Experts of a small language model: vocabulary 8192, 192 experts in each of 7 layers.
Below are experts of layer 4 (counted from 0) of a mixture-of-experts language model. Rows are named router (the router's row for the expert), gate (a neuron's input weights, with its number), up (a neuron's input weights, with its number), down (a neuron's output weights, with its number) and show model dimensions 288-383. Each number is 500 + 25 x the weight over its row's rms, rounded and kept within 0 to 999. Numbers have three digits each.
After each expert's rows: a language model's description of what the expert responds to. This comes from a sample of Wikipedia text that the model never trained on.

# expert 10
router:474468481475508513535510483491519520525459502457515523471529525466460529465458447533522497498530512478494521479549493537552488492523502495507485459508493547510478526497524499490504498525499509488484522462507469479518515484491466494564508508504486509497479540508497511565461472492434524499
gate0:526525447521487523499511471519500513485499485544482515474460504497464498469505512532522488500497507516498501502522474530511468503524491483521503451521513476518487497476494525494536477495516452505500534499493442547485519515502484494500531535499493502498477478528521469460494486479474552521
up0:508504522462472508468449526487461470502541507485492517510491513493488514499506500511474512492480494457487513497493515476515484511510503478535483474498539500525533480503488482497450482523504531432488528473474548472504528505532443534448486465513499450485515535527467498467479532519470500472
down0:502476507524483465482498520520493532486531528532485519549509467495532451513498492523546559527517459541471549483536485484514501499447505484533518479512547497484503535496501486475464494472489473483502527512521487473508497490503549461518523468497488481540505463502508477482518485498484472494
gate1:494502460502522528519492503516462505510471429463517489541500491486522501497466546487493520531491471556485488504517547454479468492527458477517504476493505499511496455515542496470506547526530474473526534523518494506493535456497504466502499484500516489498518511479504480539512509501488524475
up1:503521491464492551493499459484480518484486434484492517524511526493496503531473500496495500492503491515478531520479525479473454471479468460528484478495494486509471455539559498466514551510525507495526497523480471522478528461482480481488536464492500478532465475498485481541515489478476567473
down1:494475459516525458502528514518484490523471494498459487475528496542521533544503502487531490517532527521528423468497498516503482512510485497547470516525444560496504475442539524524450498524441477463507514500525480494505512518535508533491495496471495509522500524525534549470543447459488521463
Word-final pieces of foreign and Latin names, especially taxa and personal names, such as -a, -is, -us, -ia, -ina.

# expert 59
router:479495495489497526522497485534476505531498477454524470433479497484484527485478517558534503472504498498495512493483509477554488517478458469492517481507500513542478532534470494454496527443496501484486521471513473445490499500486459449513499564513501550469528524491492493529491532462455511520
gate0:492463550506544509459495493509451502456479508516539481517522494502493496504510518494477473490475477504525488475540507459542466493474475510530482456459493549504539494481505513491501522470494520482496503522552501516464557502451518478510540539488489490535503499481469509473490471524482494536
up0:539519515530491532578495485467504515495475531506472528513493503507482469499494453501512480520512513493493503525460509506436517527518546512502487548549525427494493507488492512495474496516519502538508492498481504539513439523512520498503455474504490500490485482461496498476537512445521482503
down0:526536502544463489513516436508548513458517494506565454503540519509512480505503446470473503497506530483542560501521462526466480527512521498520469504494490496499497533429468521511535533498512488499483549469502466532508498488500520467486549508523522483515493490496466562476529540480495482500
gate1:464497463531501450508443516520508467510496554472499468447514508479508525515500528471532550470528479480492532452518519546540506510463525510490503454543504500487492511500500498481528526465503492509543509515523510505472532522497570511501526516503516466509477553534489461524503516512475533549
up1:523513499505497449484500507473483488509522448513507516508476514498511531536515500496468531503507496503494494501501531497493469479514477509521502459466507482519522454476508504492476540521486450494475466512491534501520522456502462491464504517492512556464459575461518522497486517521506505472
down1:486481457477511551532528545517492507479538484485515474504476488460530493525481540508451514513481516505489504481467465529495538497508543448510496500505481475530559537482507479498514518513546506499483518556498496498512467480513518495460495505538544522456549495507506448461484542502520530524
Opening parentheses and quotation marks, especially the parenthesis after a person's name before birth dates, and quoted titles.

# expert 53
router:497501572503508501487512450463490529506485507504514544498500526482487480454462534547529493519498527509499506463520526509535454517535492468514482492494504551538497531511516480484500545452486474476452540462534476500546508455497479471450479522483496542500515506526487487495466524530496534509
gate0:510470559496549527538507534500521489491487497477439532513544513485495459540483493480511532467524476481495531511460468480503515516546474493498542483518493487517480510519498494469533515485490492490499482467490465568507500486499468484511519513503518512519499445485507463496460501497471483477
up0:529521466540548532479502527490490499523524466489455569520531498460477524513478462533551528553496510527500479509490517487486469513495512492516453535475487532489506469497469481489526509530497501482512487462519464484487458464494520516522476503507493516493484496530514502476489538524498521474
down0:521506514514483471444504508492487501517555527494487487482525514480498555523466462496500515531472564502499489496514525484510494508522482489511496481495505545485515470506568513492494492511510518498504521512487487511458475486516457475551556502525546473495479523488502512461456479463520535498
gate1:487464565487478488500533466457491499518500542515521500505532515467461485507471489516492495545505436521425535498547502504482503523511512487466504494535492514562470496458511501511507493511471531487461467457459491525505504496514531490470520476493491520470501473518506495479494530517489561474
up1:505494529472483519463522507522507517507502534473507500494511516541535533474493487540486515505492496516466473509518477532545498507475533481457499481518489510581508473452528490512494516536459533469500481556490498502447478496524516467474522482488517507518534566474534503492529525516478523547
down1:524517493507452429504486480537494480520503494506509498514500480510512487501486428544464493491479509519492511482494472506526535514528510484513472487515514480524503477449540505477477492488521527436522460529525544468510527528529420503521494495543468500468526482528488484507449570494461467473
Short stems like own, head, hold, turn, cross, open, often followed by ed or ing, as in its own, blockade.

# expert 40
router:497453540474494471464499474523489468511475469484525506501511488489553481467479499543531502489489526555487495486517520498509480578464509424545491500496471512510524513539497515491511489538503502491503583504507494501511509507513496440506514491497499507461502560463480502509462489499489497463
gate0:532476489449465502472538484518481454512477532491531489489541506500497528536492538472504521501470488545498467490478539521560490496521493438486476482500471501439510496511498497520531495458498499510531500514495499514517537497528526496502474493497527471442480522485519482489489537482523502523
up0:472485512479469506482527486509486499545535510467480453491484501495503545493516498494517543467495487539472480492497554490553530565500457462510469461474526492481494490485536516508491510476512497512550474508489487500525487505570499515514497471538476486470525488501538476470488530495540564511
down0:494473504504517543496495537461507502486514470528478538524512539479514488505526559484495440507516465485513489486470526475534474447466472519484563511518500510432492519533534522510531436480508490465524511503515494486454485523484515516506532502488544487521526504491484512503532501520513482466
gate1:490532506455548531508496529503496508490512511479500496458464501543508518493461565472486496526490506486517518475476523497516518489527472426516466453453568533498452495519498505511478508503481524513486490523504521512509502512535504506541488472518503477503513534516503528514503470464518512520
up1:507500517460496538462511463521476499485499482497487517472540490505522496474451515473508498482477469469541508486477522462514537490523495493520485508512519488532478499485523469504530443500483564518483473505534552539551474511533508457525482512500488491471494520537555533539523507483510471536
down1:526520477528537536485528543473451494547519513539516490512542471540473493507500487516464501520495486537517483506482433581502536464469512465478548510499577522482495481514540487475490504485511553484476501530514489501497545477481530497466505511495507472479476469513511495465523498463519532573
Prepositions after past participles and verbs, mostly by, on, in, with, from, as in "provided by", "led by".

# expert 1
router:465504496523477505492491477494533519526493483463520522491474488497486496474455489556541517486527545491439491462520494539504469518473504472517491464503527466519457530484534484497494499500482515506531517491469494485480497535461519481543466480507538512505535499471432492502505503474463494495
gate0:507510465500495507485542495464526491496533485488497510480480501516487475540449501534473505512505543483443471542499476501501499518544474496505494505494471509505481545488543487517532486512502471458490540536501471469472495482459508533527469546491536547494472526447497482505469486496515501517
up0:464499515463462519516500513463448497502538552493504521507471493513514468468513476520581487542514469479542498496489491493538540487529539523509557503499488502508464455467471486501507493457479509505518482501481512525514494486520489490502521482512486506511517463494531512495482494532503489452
down0:509480510466495492454528462501517489530471540525486505489549514531516479468538483514485521469533503486505476489532503499509508562531499517511522498498552519496509473510526520473499497482489515513502521507544527517529468502511466450507505532546535442522552513486493502495479453525574451514
gate1:491513508527501502506507487506448525534516496497509498544483476493437505505484517497524508477496545560470518532495486514507488516491506489467432501516491512538477504482491466525491509499497490445499492448495484504493512509484503505513478502516496441507504494489518487473485493462500478486
up1:509496478487522483519543500498479497461525553507508486485499530542499497525501486509528519506508505446514518443493527501501504471527501502527434497513494515531488492439506517522527459481489527458554505488521516496502565440489504495528488502490508455510504502488507482481461510511520540501
down1:534495502473522477499464490523481500488478541453463491511539504479505494462516508503498514487510480524459496510488507495483487467465509468487483484506517494489491471516502495482477476467502526514471522500512512553529513488477492515490484503531476527464517491528497504478489485457505538497
Plural endings and plural or distributive words such as both, between, each, them, are, especially in household statistics like "made up of individuals".

# expert 30
router:495489554501494525483496470524466489509498509508532480498494502498504500491469460542516523496509492515475472474522494552509492501542514477529491492476505502498519510443483493495512502475476524493494545492473497496508480513489517435514488565473479541497474527522488482478477494495482509463
gate0:568471517533502548524531496531485492495511474518480510498517503480483512522536531484493531513500493507524460536519496453508468474508444486466498527497486496516509507499516463509487478505479479486514500517523483483524474540453501479471516471534481502501484520513520486506507487454456450532
up0:462525459461502470482500525490493481504488521465489503496483498518517497519472474502470492481517519517491542504465523524479556529492525521530503477484486496510511506515473522451485498488493507522503455511493490513479511446547492536489502458507525487517529466488455520511526504559595546501
down0:490501458526499482492545468512531527488488460530498519468511486502485490482483521510524468470459475494471476502500487468549520506489500482475565486540464511564460473541516486508526488507494497485473492502512464470504487498489476547469518494510497490455520521478491496483524551466497519495
gate1:493497487484543508555498463501512513542507492481530485463474482534497437494519477522511498483530504474497504501520486487523476476497494511522497514493478459512508478528498565495499507460485477497518511506491519522502539483518532464513508465503545503476517515528524520506470486522501502546
up1:499501466466512544511539492484501521522516430491468508490513503502513482523475458507511493487527493474500467513500463505540515501493503519548501458529455503470510470506513502565522509477505480497538497505480512526474517513490518428533454476535514508526557503528537502500498471501506498530
down1:488461562502451455487509519511523480521474517529515543485494464486502492491474475520498524503462480460520486535461487505527474500457514526484480513512548516470481475486484491514508521512506492551467507492497474511489480495461563445511468465473511501490497530480501553516515507477501473495
The prepositions at and from after verbs or nouns, also near, along, around, and verbs like joined, attended, reached.

# expert 31
router:489496498513485509501498437486518505535477493508502475507496480461519480481489512537532475529531503481499555497528477479518507484501506501534503447509492501585509537529505497462526516517461558497494524476494462496488474492504507480490504515482520518489507538469470515489497467463487509502
gate0:527437482508539481521494490501502495506479521531503502519488464461511487488505517484563496509498511493498503534468538484532499536489512530486532502491510473535517491535521547491519500478523437549481472543531431481525464477493501468463493512462509498491486496505512476525542453485505509535
up0:491504499517530453551546457517492491468477493508479510514488511509488503499524505495494512520511534533542528529518529502517445495510511521531512474513494539487516509503537522508512511487492461534489525560499496504519485521493557480464492487488498504501474525506508494490544467473506503546
down0:530489488493510515530466506528522470446498520493496539494485499524480551489507467503494482474460525497491489501568521518520532534494472502499528487497476518522535459540526497515465465477487470471513504523543496487506487516502499462482474537531474474509529479529507488495489544494531520528
gate1:518538479435539513504475508472521535511479475545514521528545490493492467526469478518520510492513476486489530467506517557504499522498510477482484477483489509511526510510464486459513466513528461525520509449474501493456518497475478515502462472492484503487523478469524454474528501517552510472
up1:480427546530527499523481506550481457510500532462481429545462485502464544517522526497522475480466517541479490495513484500477509498468541498488553487493510493486529539552490510547519451522500506460495481482544479481521515502510451448482521503514497482512516523519491556523528504488503471479
down1:496494447534505508447512449481504475550514511479494501518510530491485470486469510515557456515495448497495479556497526445510486514509513511481468526514503487535496498517462502483515528546503495473503463479502528463499498506478539513554511505509552494492470484484477464453461504513513508465
Middle syllable fragments inside rare proper names and taxonomic names, such as Amphis-ba-enidae, Gu-la-k, co-ry-nodes, in species lists and biographies.

# expert 8
router:508494539498474527508500493525482496527471468493524547494514526489490492464488508531515518512516544524458489487546465504493525498471456474528528491527478529528516505501548530439502510502472553476514518485490501470501500505525510495472450506517535499471516491496500523490517489508483499490
gate0:505491522471541506527497457549498513526495485509520500534529509496483531512510500514511543531498494504491484551503478527507457486482487445506507483498504508500499529509510492489417496481492495497505468466463476477505498538519475511512483488494492514498498492502472479496471492527464488492
up0:532470490493513489476474481463530487538493537510521538506489495443469507511470489526435493521555508496477486563487492503527509508492502478472514455522479490454480484485540453514512480487478482522481511529497503522497476521490483540543487511475521486517522476538505475474470491470467489474
down0:522521474452494486498431521524519493535535502490527495494457517537545481508504495468503520506525549484523467498508475538504574509466482494499494506495490528500528483530455490531496476463496515481502545499519527502519535471488501489504501498503470511510489489484533507435506480532496464513
gate1:515489477500515518518509520523476465529495508490494491437474512522522499523469519498528499491488506488539549513522481493467482466517506519534500493526524497541489510492511495464503491482483494494479479481536527461488514502526472457518518497500527527498555495499525583515525506509496519522
up1:493533529495479498506453485495507499453495473480487502462480490499487465543543504526514527489512467497488478495464484519487477469502528495489518541521462520466486455510534492527485477528519480513516508521424461476538478484501517510526482476487519512543474503506453480453475539449556535528
down1:470526450537495459505527512480542485507519501514492553492536510513475467447526479517481511502523498503533467475486522482481495490498481463508490498515522501456511490466495527515488541549447471481502482551486470487504501477465496511503496519511476526536502523479492525524481487494526505468
Word-final pieces of Japanese, Slavic, Italian and Spanish names, such as -ko, -owski, -enko, -ski, -moto, -zi.

# expert 50
router:490504498521511484513530488435541533528456496476517486497485543503463517502490473526533485511486497489471469463516494530527529508523482489515525489481523495588486511459489530467489513504455504471472493450489483463514521483463521468510472495521517493453494501444508518504522492520453515484
gate0:472539503506447510539480463427533492492499500474529506485499553512501538488467527447551495480519465501488442463512533488500518504507534540507485536494568485529518473477500505515493532531503491502514498483483480519533501513450503453489527498501512504516499471486493501480497532457532512457
up0:488510511498455459538461481506515472483502498486486495515487514517493528494474506459513470493486450491517451474547526487504508528557486551506492511545550494522526504513555527492514507531541487515525542495446481527460518505509531459513510481459482506500512504505502493473481488470487507472
down0:476485463477542470525478500486506500498495476521530497521507460481513533500529499491501524470488496488537500514539538515452518486504510476517504550536547469468502467459487439530495480497489518504497529542455514522512516472480493492472484499513469483514464549474487502514514497499539475506
gate1:498514487456483491526485528475483478552483451480507499480467539489524510528495478509528468534474448491497475505487478477497489518492480521476507494499527484500503473455519493495447535429522504507461512523500485515449471476468479466511466518483526489497476497499535488479471491526502547498
up1:484458452542505484489532454513537484449522504509511512487523456515488529503527501479497541451516537518469551494527498516488504500537538507523485498474483547455447530508494466541534468522457487502524489471545498496493553510487511539502514514482515503527499517505475498544509520465441521472
down1:509465479522494534479509496490517551506533439510506496539542522525506474513495474500481520507524515482517480516481494517462513518477503503545471503466502479454503505535497474475536531472506499467520545461491515453485497527475512523516463459500509471477514499416498488463540543511508501446
Final pieces of English-style surnames and place names, such as -ton, -son, -ley, -ford, -land, in name lists and tables.

# expert 25
router:496504499442489535482459470476499487521478504493533485512497502474513461531473448495513526460557512500503516446507522523508494504510490488510522486514515514523453504525524483495523511519489533493500529483494474485524465499504514491506496513525526504509521486473467488535507515534495538468
gate0:497483514503495486482486482486565482512518555469483471463515488502510476478480462496502495495531498488534516485533517502523477497474494479489496501490491485444464512514537498505504533534494461487553490494524442471521471468506470502475469497506509493516504486490513521513484506512494521487
up0:447486479454525520465480490490494479497557482506476522503509516488523473493495525479491529483534486459502556488499475486526467529480497521534463482506503471485465495491497477531492482479485505509515496477484522452535440503471509491525534495490471529523543541484524493484493488532521525498
down0:447465532521478515525501452509464508488520479467505496501502491461531552517523440494517513488518513503497547490489530495510505515471524507467478503511472536490466532518557494484539510494505513516494515491497473494493509486547493532518524467487523479507495501465519494498517521529506531509
gate1:505512517476488545499449528476483491496479523505455548502506481484513503518476506442544492431483485490479506463529496532511557485497511498509517525489491503451504493508534502480507497472505492498488488498506492533482526512503477509480489464541501499471523536484478473528492503467465500451
up1:479492470514474497498493490533461485505502439487508495484542482517475503478489480516457471519527486505459501491467484506484533529529466514501503476460552463525539530507475552467487478496492506512480515508487494472505497512509531503500521519474457526541469494496521498500491498471553472500
down1:539493494468466488540535488490502505518514495471480508475474474494497473515491488497529503441519524498465488488512458507495498529490493499562521477479548470517547521491522494466501531524445474519486491445499528486530498511480498505548512508491524505488517505516557509506509520474483475509
Field labels and heading words in infoboxes and section headers, such as Website, Genre, Spouse, Programming, Personal life, often completing a split label.

# expert 20
router:494452501550494452515491483520543513506465449502525515495502497474521490495504476525512517540527508521469504483525476523522520553453508471545489495513475486506528520546491485459511521447504501475494491476497463481472510505507499487481501482485516516516503526470456523467511492535489509496
gate0:508483477514487490502540476455483496500487456464487529470480514501503567499510483485496487547486492548472485517531496449537476505494515489470529532499498513528512504525482482485567468485472527510522527499462508493538512496462506515474503528496506474487495503491508524499445531452437524503
up0:511469496539506518532510490499497454471496476545480515480472497510507506509517500506490518499485521500517519479514471524527484460478465534497501504493446499494503510511482494506589495507489507493513538511474504487506492453488550509476480562538486480479476561513495508469501547503512538493
down0:530536519515539497495500486474497501468487531501512505514454489473482485519465540493491517544533476505511519506461509513517442451494534489512480460517472507441524503510506448475529471493512510512552499491505467525514490491461515489494512481552494510472493516556509466480439455509524496542
gate1:477485445473500528499529461491488515503496514516510499443510532513512467497503499516510540488523595500473518529555502513498490512458521491506488475538455480471506505548500499545524520513489473493462497492498503504505519496468522497498447487470518498489509516474525525503515551502467498512
up1:518525516534500513453492528514514513510521490526495488536508491490468545524514475465499488505491457534533491430494453486522497437542522517474492481520505518526480470488491506488486514494489532498531492497539495483495526490513486519519513475491447489505467464498474452500494483477478487486
down1:497510500503482523449503501488520491475526498534481496497465490444474520494502524477505540494538501474463531522467501499474514486513483478488512487521486496465524463512485501536470548495481497498490469528477484490525517511543485450471490512502511503523531457542465525490521561526476460502
The word piece ri inside words like warrior, territorial, Spurrier, plus spaces and line breaks before numbers in tables and lists.

# expert 63
router:510506483479521468526534480509502519525477509495530471475488559495495484501476473513513488504498513495470513471516516544510508532536525477526522485520489521550461530483450519474506514490484511485500535408518497497522482486477522514533475516487544535454476524472516534496492476505497526479
gate0:472488470468488510515502489501499475545477496532488515507468480508520508508484569460504475456506463508538509526455473501516479542480511503512521552490495534504548512540487469502537449502500537481482483462553521506513528535492521532484513498458529474522448497571505472511462492509467471457
up0:513516509518504549497559492478504492539454501483489463526487515506498496504491511483508501475491457503472487523489532483490497495489494499535539536490442470515516476508448509519507452538492533472487495464531505526515563533494516564470493514509535470506467498536469524498460496500497483483
down0:466542507491498468502519517483441513451531496512480510573492488522444501524481525494499479487516481505489492516485463490486515510475483485506482510494450499479484562515498505478531456515484523535478501475520524511547505469479488447472501515500518469524521521513508496472466502513507527475
gate1:511504446516475493478496482499482527522487507485524483513492503484517507511492544488562474524508498514474499494503451488507483503452541519483490520537521511511523471502464505474519510424504503505531477483511520511530506517473554526515519491492510525488496533475496468481458495509442519490
up1:465506514522472462479496502504491518520521485509495499462544499468529489484478467528493508497542504492499496527472506510510493504514471534526524536477500465523467506482528532506475506515483463509467488519514515476506459475486471479488501527492493519538564501549486507493508477523517508501
down1:494506513535503489532546474485487530494498522495492516513479528482495530530455435554481504502468502511542487464478515490544478485484491489481547464518514499521507496517542487500542481549501517514492528502525507476522475441555488525514502487507481471513532478461501504498499521475540440499
Common English-word surnames and name parts like Smith, Rock, Hill, Wood, Mc, often in people's or sports-team names: Durham Bulls.

# expert 29
router:494474477491486508516478470507515497540486484457510484494461503502488477485481488508528482504531551482467522483516512532526481505499473494530512425504509483557530545497491540526519507518468522451466522492487478473493485501500468508514479540510520527471500516477483520498506466520491505495
gate0:537505509469533499492451464496498540479485528508552522481498510475467497460458523481485522486507512500531474526500494518478483509463489499500529484542478533525506533475510480514506507519539556530517494510506497538515503585486476455526556472494483505496514497489530505473518504527433494508
up0:500499540534537539506539508486555496508530522523478496512486535468465474510506517531508517489484491496530471480543487516543535471533508502440505498469497534492522557503502518506507469462531561488525529482471487498510511459511497539503460507516499481457485496523480499482464474466516491509
down0:555484500501475489508478531447499500486484483502478514517513473493496435474475495498491544478500513507509506527520543530507518507513508514502497469516527500525500564458531470464482501494481536533500488484513510505442456483518500523506536452501446512507528539508495504499450483533483491515
gate1:511475515511533473514484485495515488502427488538531503526506515537494481534533501522486490531501492464481507496542487494528514483510540474508501524564533537526494506447532544528545524512486491514497452500503509505528461532540487493491491471543499511501488519468511494471506507525472532537
up1:515498503518444599547521486486497497519538490509464487425492506494467508501481454519490463506466511551534521498555533497505541493486481492516471451500527518484500504469496469455480508528510536493491492482482507509521477473518512486539498476531485508498500519521499472543477479477494483514
down1:477452541493467453500480465500486491479514513512473468514526515528514491531484503506507484492543518502476489501585542503546509493521470456518490505497543510504530536480506547509494487497495524504501495492498522474485501492527496513491539486444517538447457520493503484542440524512482484518
Given names and fragments of foreign personal names, such as George, Margaret, Harry, plus pieces inside names like Geir and Peng.

# expert 36
router:549480507475486534497495489523533528519471499489532481493398509477486492486459504482521494499498470588523491487505507554567489512498494472511479485519463493506513514530525455468531489470493499483483513469466444477515477506467489457553494517536505534488516499466503490465527493505506491482
gate0:483525494484515515533528524478500505487514531457493488479527490492496503464522516474546536541484473529538492483474537505542512493488515487453512491440452515475488514504529507466504521513514494474474487536500479505499457474466509488526484543505544575503500473470516534489518487486491549459
up0:512511478518486489505516516491483524485531497496495477516492488491513497447495483497508550479497515494565510475496522456503505489495484511520528463441484507495467532484471508542516507480527502451486484508475526471494476532444490482494504490537533470471505462456513508487515470482475523459
down0:516500540490471445481512520481431474505496518504486507516530497515539503509499480498462486457486487462461505482506483527533513492501497540477476466496504535521486468470530509551483521481513506508529542512497482535460487470510492485470466474488497503480464486481456518462458546516498466527
gate1:504474519487493491526465489531466464547519487504512500500491492478469509512478498522476527514505506481515524504480475487502498526504490469512527507484492501470533546507462493506501491540527549520503481514489437499497526502507512510490509517477500517543495535479540477514494513477518483514
up1:503460515532509474498526489512477466492496476514519494486521519462505532530484508497490473496527480537539476527478465488515505520517502460494513502462474457486516510505480478489488528537483533510484531525508457481548485511542513510502507508482508527576448534489509487486532497499484490489
down1:465478499527498497510522486532499513482532455546494500522512489510478551556542498415481532519445531529490523558520515497487533519511502500472470507482515454508478492501510510514501468495518502496509501480509461510517508514478484562515543534512470490483490477469494457498506537513516494496
Heading markers ==, ===, table separators |---|, line breaks, and word pieces ig, im, ug inside names like Aboriginal, Lienig.

# expert 48
router:519463468469514480492523489473511514511505441499528472448522478466490423475456498507513533537509501478484583486525455513506485520475495470509517461481479509535479531473456521456508516484479551503501539476437448471498450481453515472459467543490537503491508470432510523491520514463488518495
gate0:512506482497541456516465503540470505490480452476522492518564514480524517563475493476504519503472496469511512483561523494464477514521507487523494523521530503482523504484489511533470448511496516530553520467507494475476474507544500471476488486487508475507518481481443480491487496449500502482
up0:511511492486523503524490467505451485490464474519488479489561476547530524545479504487509510515457515467501501498539480493507522505524469504509494491480507510502501542522512494528514504510494478553500483490496504483505517485491524475548508534478534523496495516501492533458494512473465512527
down0:539523460472497472500479554520497499490522463512512499488501517488487447472501560509517525558481500462513454476494486502532484521497524534451493488465514500508517496525448527534476490547499513512500492511495542494466518512517457524520465505558520523502472512544520492521464518494480496518
gate1:517460536495501467498502497517476508501486470462488453465484459486521456558532500474465542474485468519483494499504486518528484536488497499484511446491484518518485502520488519474495485466469495527499465501477471487499535539484470466479517520502473463478473515519500467513523523490492536454
up1:511513463493510460488550513503470541491506524532498505503485514502502509485500504485530514502525515557486470509516476497461457503467557522464512548483522489531500494502531513520499458485437498471493444515485512536474510494544485500471525505534496489475451524525460472465536524528490487485
down1:513542484501520499496450487517455489483538506542545516530513502505526454486475514481482514556527525480484525503496500535492497504530465513485532484467496492508533511485497511460484489438533520533485502509530486489491506470534481480503543504521479474469533494571474495450511536500483537499
Music words in album and band articles, like album, song, guitar, and genres such as rock, punk, metal, plus closing quotes on track titles.

# expert 44
router:489528465548546522506481441521466547525486480439525465463489535498475516501483513540517475494514525487484533521519482483559484478533474482513491491482497469514486528490492470494550520438483493504485515498493478459487521511495500494546459554498515518505520502451477512503507550514496505518
gate0:468502503510480459485497450506528516468515512508494507481509466487536485532448487487517476513535496519432466500503485515537499479542488478499508526511488521496525540488536513507531488520489515513550493510529460454502536478452496512537511477560546521473468505496515531517518511491539482458
up0:478504487521497445522512480489517527505543532513495503512523495467510525549452497501524499522535498514455463527520491520521478512551492462479498552509518520505516516486547472506541510506446529495531505519519464481493512464438515507494506485543511512492471477494492542508472509462522481468
down0:523527485500479483483534464495445499520518470521459509479499505528500509516509509488508532491496503451522519471478503498513496514505475496558506500485491500522523522527529507506496525492526526535478497550481513461483493493485491492523465469533515478496494478560506514499499488494504473484
gate1:498463527497529506548493469525481504523493515508519523466509499507545507549554485484501532529485505513457515494493507544491482494520497499533495461479558528527509503472497454548511490525482536526524496516468468501509496477498496485546524537485498463540497516495541469512469523500536495462
up1:461499502487456514456529519497519498484518527523473457526500506479495509447466491512496520460520484463509493500518504476514545529480502501490516514518442458499514512530504535466497497448501514497485530503482495492527485505475515469485462479527515527515491477478493506499537463527483515530
down1:485479488487476495509480498430485497514440480481526488504489514508497490526479509450488496525505458470480437470515496508477521517479478485518494421473483509543512514479516473501513523545505531537497468514488470526529440510506483518521488479533526505520529481480513476488544491497495500475
Opening parentheses before unit conversions, alternate names or years, e.g. 564 ft (172 m), Opole (Oppeln), plus superscript brackets.

# expert 37
router:493519470522518484480491499474482535512479495492522488514497539486528471468458496514511462525503471491495544481499467567493509524479508484517488495491528510536477497527470508459520495475518512490447493401475471484507519519501489485533496487505518531439500511508507497486510528479480510475
gate0:511487473524556484483493538560510521477484495467539510499486474497516511459512500473528502469558437504455476534543471536519522496449528472498474490531482504482487491453502498516492512468490527507494500519493487522485489497502504483478474483505444471492509468508532564458517450490569473493
up0:539489476488441512516492504491473497514496510550466462482502525456539527514479524530521491498513504509517530470483508468492461505527464549536484559509486481517497512530495546513515485535502494457482519492500533513502513506509500579477479483503501482487502498515517478498503511509450505451
down0:500523533478485472478524475466455498427492494507508498475494503471483486513507496507477500508495506501551543483482508490591487479509468477497464489504523469528512540503518530457511502498482508463492534502510478521477464555512530508465544495525544507488502551512514498504485487533499474458
gate1:528459488541474503489506458487488501529543506491495478522505478464512528469498491497477467480475499476498487513467477506512503532483424506467518479466451529471495517501463515478538472536504471523537492499502453470484493532486536485461503500525459490466493473507521470494489506503474506510
up1:484525538507470499496511470547494509505483471505485514521467497502497463491506520479480500520508509442520491507514517529522531480503523535512490514553459497508492511491523541503523449481527502479464503501533542509502492467510486524512507512520491505499525498502523529522463435491550526512
down1:463546495485506486424483521454485469533495543502464515527459515468507501499506511493480463491518508561455538489519512546461537482511556461555489487500481501535475485462530535482488522487504514515524486476490492528484528476482471465526500524476471483528506474517463520523491493451479536517
Second or later words of institutional and place names, such as State Park, International Airport, Second World War, Cambie Street, Register of Historic Places.

# expert 23
router:543486505488490541486474458470558492512486508523521490492466502474493471487478506507533497496567515564505482483549456476523465511485543481530530477524522474504502521483488458495518498503485549466510549462493475475531505534486530476474516565498497513495505536458508503516510521498503525514
gate0:461516473551504512514516456490496498527486502476474481492506428492492518482486507528500525523502448506470489491494526462489502505527505535513514421482495464554524476514518502499531479497506448516458500480464433501515457508489474500512518483492510514477506522498517472522512535532533500523
up0:514506520468522498496485534507507532497501504501517488503513518503525455564509486457511506476500539505553538526479482531505481520489527488504481534510498515495474537453486466500520528542488556511495465501479546481491531488519531532499471493514513470525500508467478545497538477471508513507
down0:512560467503480478486532506497477474546493461517486507506537502525499533494487486486503512476460533493495481494503511505501513505507471462521505474488472502523473505457483489478506516490506501514525513513516510438538509467513480528540501488509499516519554484516494488473474532484457466498
gate1:482520494482468506486475481451491502520487495518503570447471497538488549467510494520491524496483470493487457485542471530535516515440536551459503509510504510472501478516509495495517525507497513471533515482506517527474534454498548501481543496493509515490498517512489476532496484504533493489
up1:499474464507496514533501489506512517524491485477501485557492506502533506508530479488511509513525538493505543515501513495498529484496485488464505473548498493501481524524524484484460474497501476509497494488471499450488495490489509526567510535467501512542553447506494497485434534516477477474
down1:516486522490491504491485478489466462526527484494490483460527552505512486476505466525466505501484494519523492533469520493496484511479467514520469489495492544490502443549473532488464464469519463463481513522492460465481466487508499500495492507468465528489540505514516496510500525537448474501
Word-internal pieces ending in consonants within longer words, such as ent, ect, act, pt, as in talented, cactus, sculptural.

# expert 24
router:522476489520480507510522469485493502519479522478512480474473522471517511461424525575547502518511534475458516508519503519515491513480484480485542476478523522516505491505536504498517521459529511496434528500466451484513468496432493491520496512499493516508518513477489500511502474519506529472
gate0:486501505506458508476522506508510526480502527484514485503522489473520522523539513530465482470460507521525463500546514508532474532472513535468507472463527535524573491519513546518527459529481483485490461479457483531467503518523483480497471491548464531536516498470488508540539515468511500511
up0:454461545553424540481513480510478505464506467554502476479511483483493496476490490544532501502467460541509484517480478509523499498512520533502492512454457475477513461516441505507474483527465525545491480477531521527471484483511517483512506484505490439474499506532463473484517486491529537500
down0:480464469523537474502503516521464485499495508461520513533503517522507535521523498500432515506482539509512481506532481461489515511488540450518517530508492470464587505536495485492542491531526533489444497509486520484498502463521486492510527491514510501473534523510487477483526501490543520516
gate1:477498523463441444442485484511529519485508521498522456506510536519481493499523498474526523485499526540485519543512514462494567491513512513467455436442540476522465499489544482492494500480522511523473473516493512456530497452509474466511465449543482483488469522486489491513485500492490500529
up1:467526478484499521507481512549527560490498458467496515495503511487541497555524516479485461546496531521487505472475527495487522523498491419498536489532468502513444481465521518544505453480504515502536521546484470512478493531507488442502474522506531520531492493553527483486490520500526492530
down1:532533536462485527505507479507487536473533517493531469519540505480500554540507517522534467499475454514502524504516544510509476476521464547532462520535517482517441517465514505440506518429511510503517509464507522475522492491521482461514474492550477485502493490498492524485499485520519519443
Past participles after was, is or were in biographies, such as used, played, served, based, located, held, built.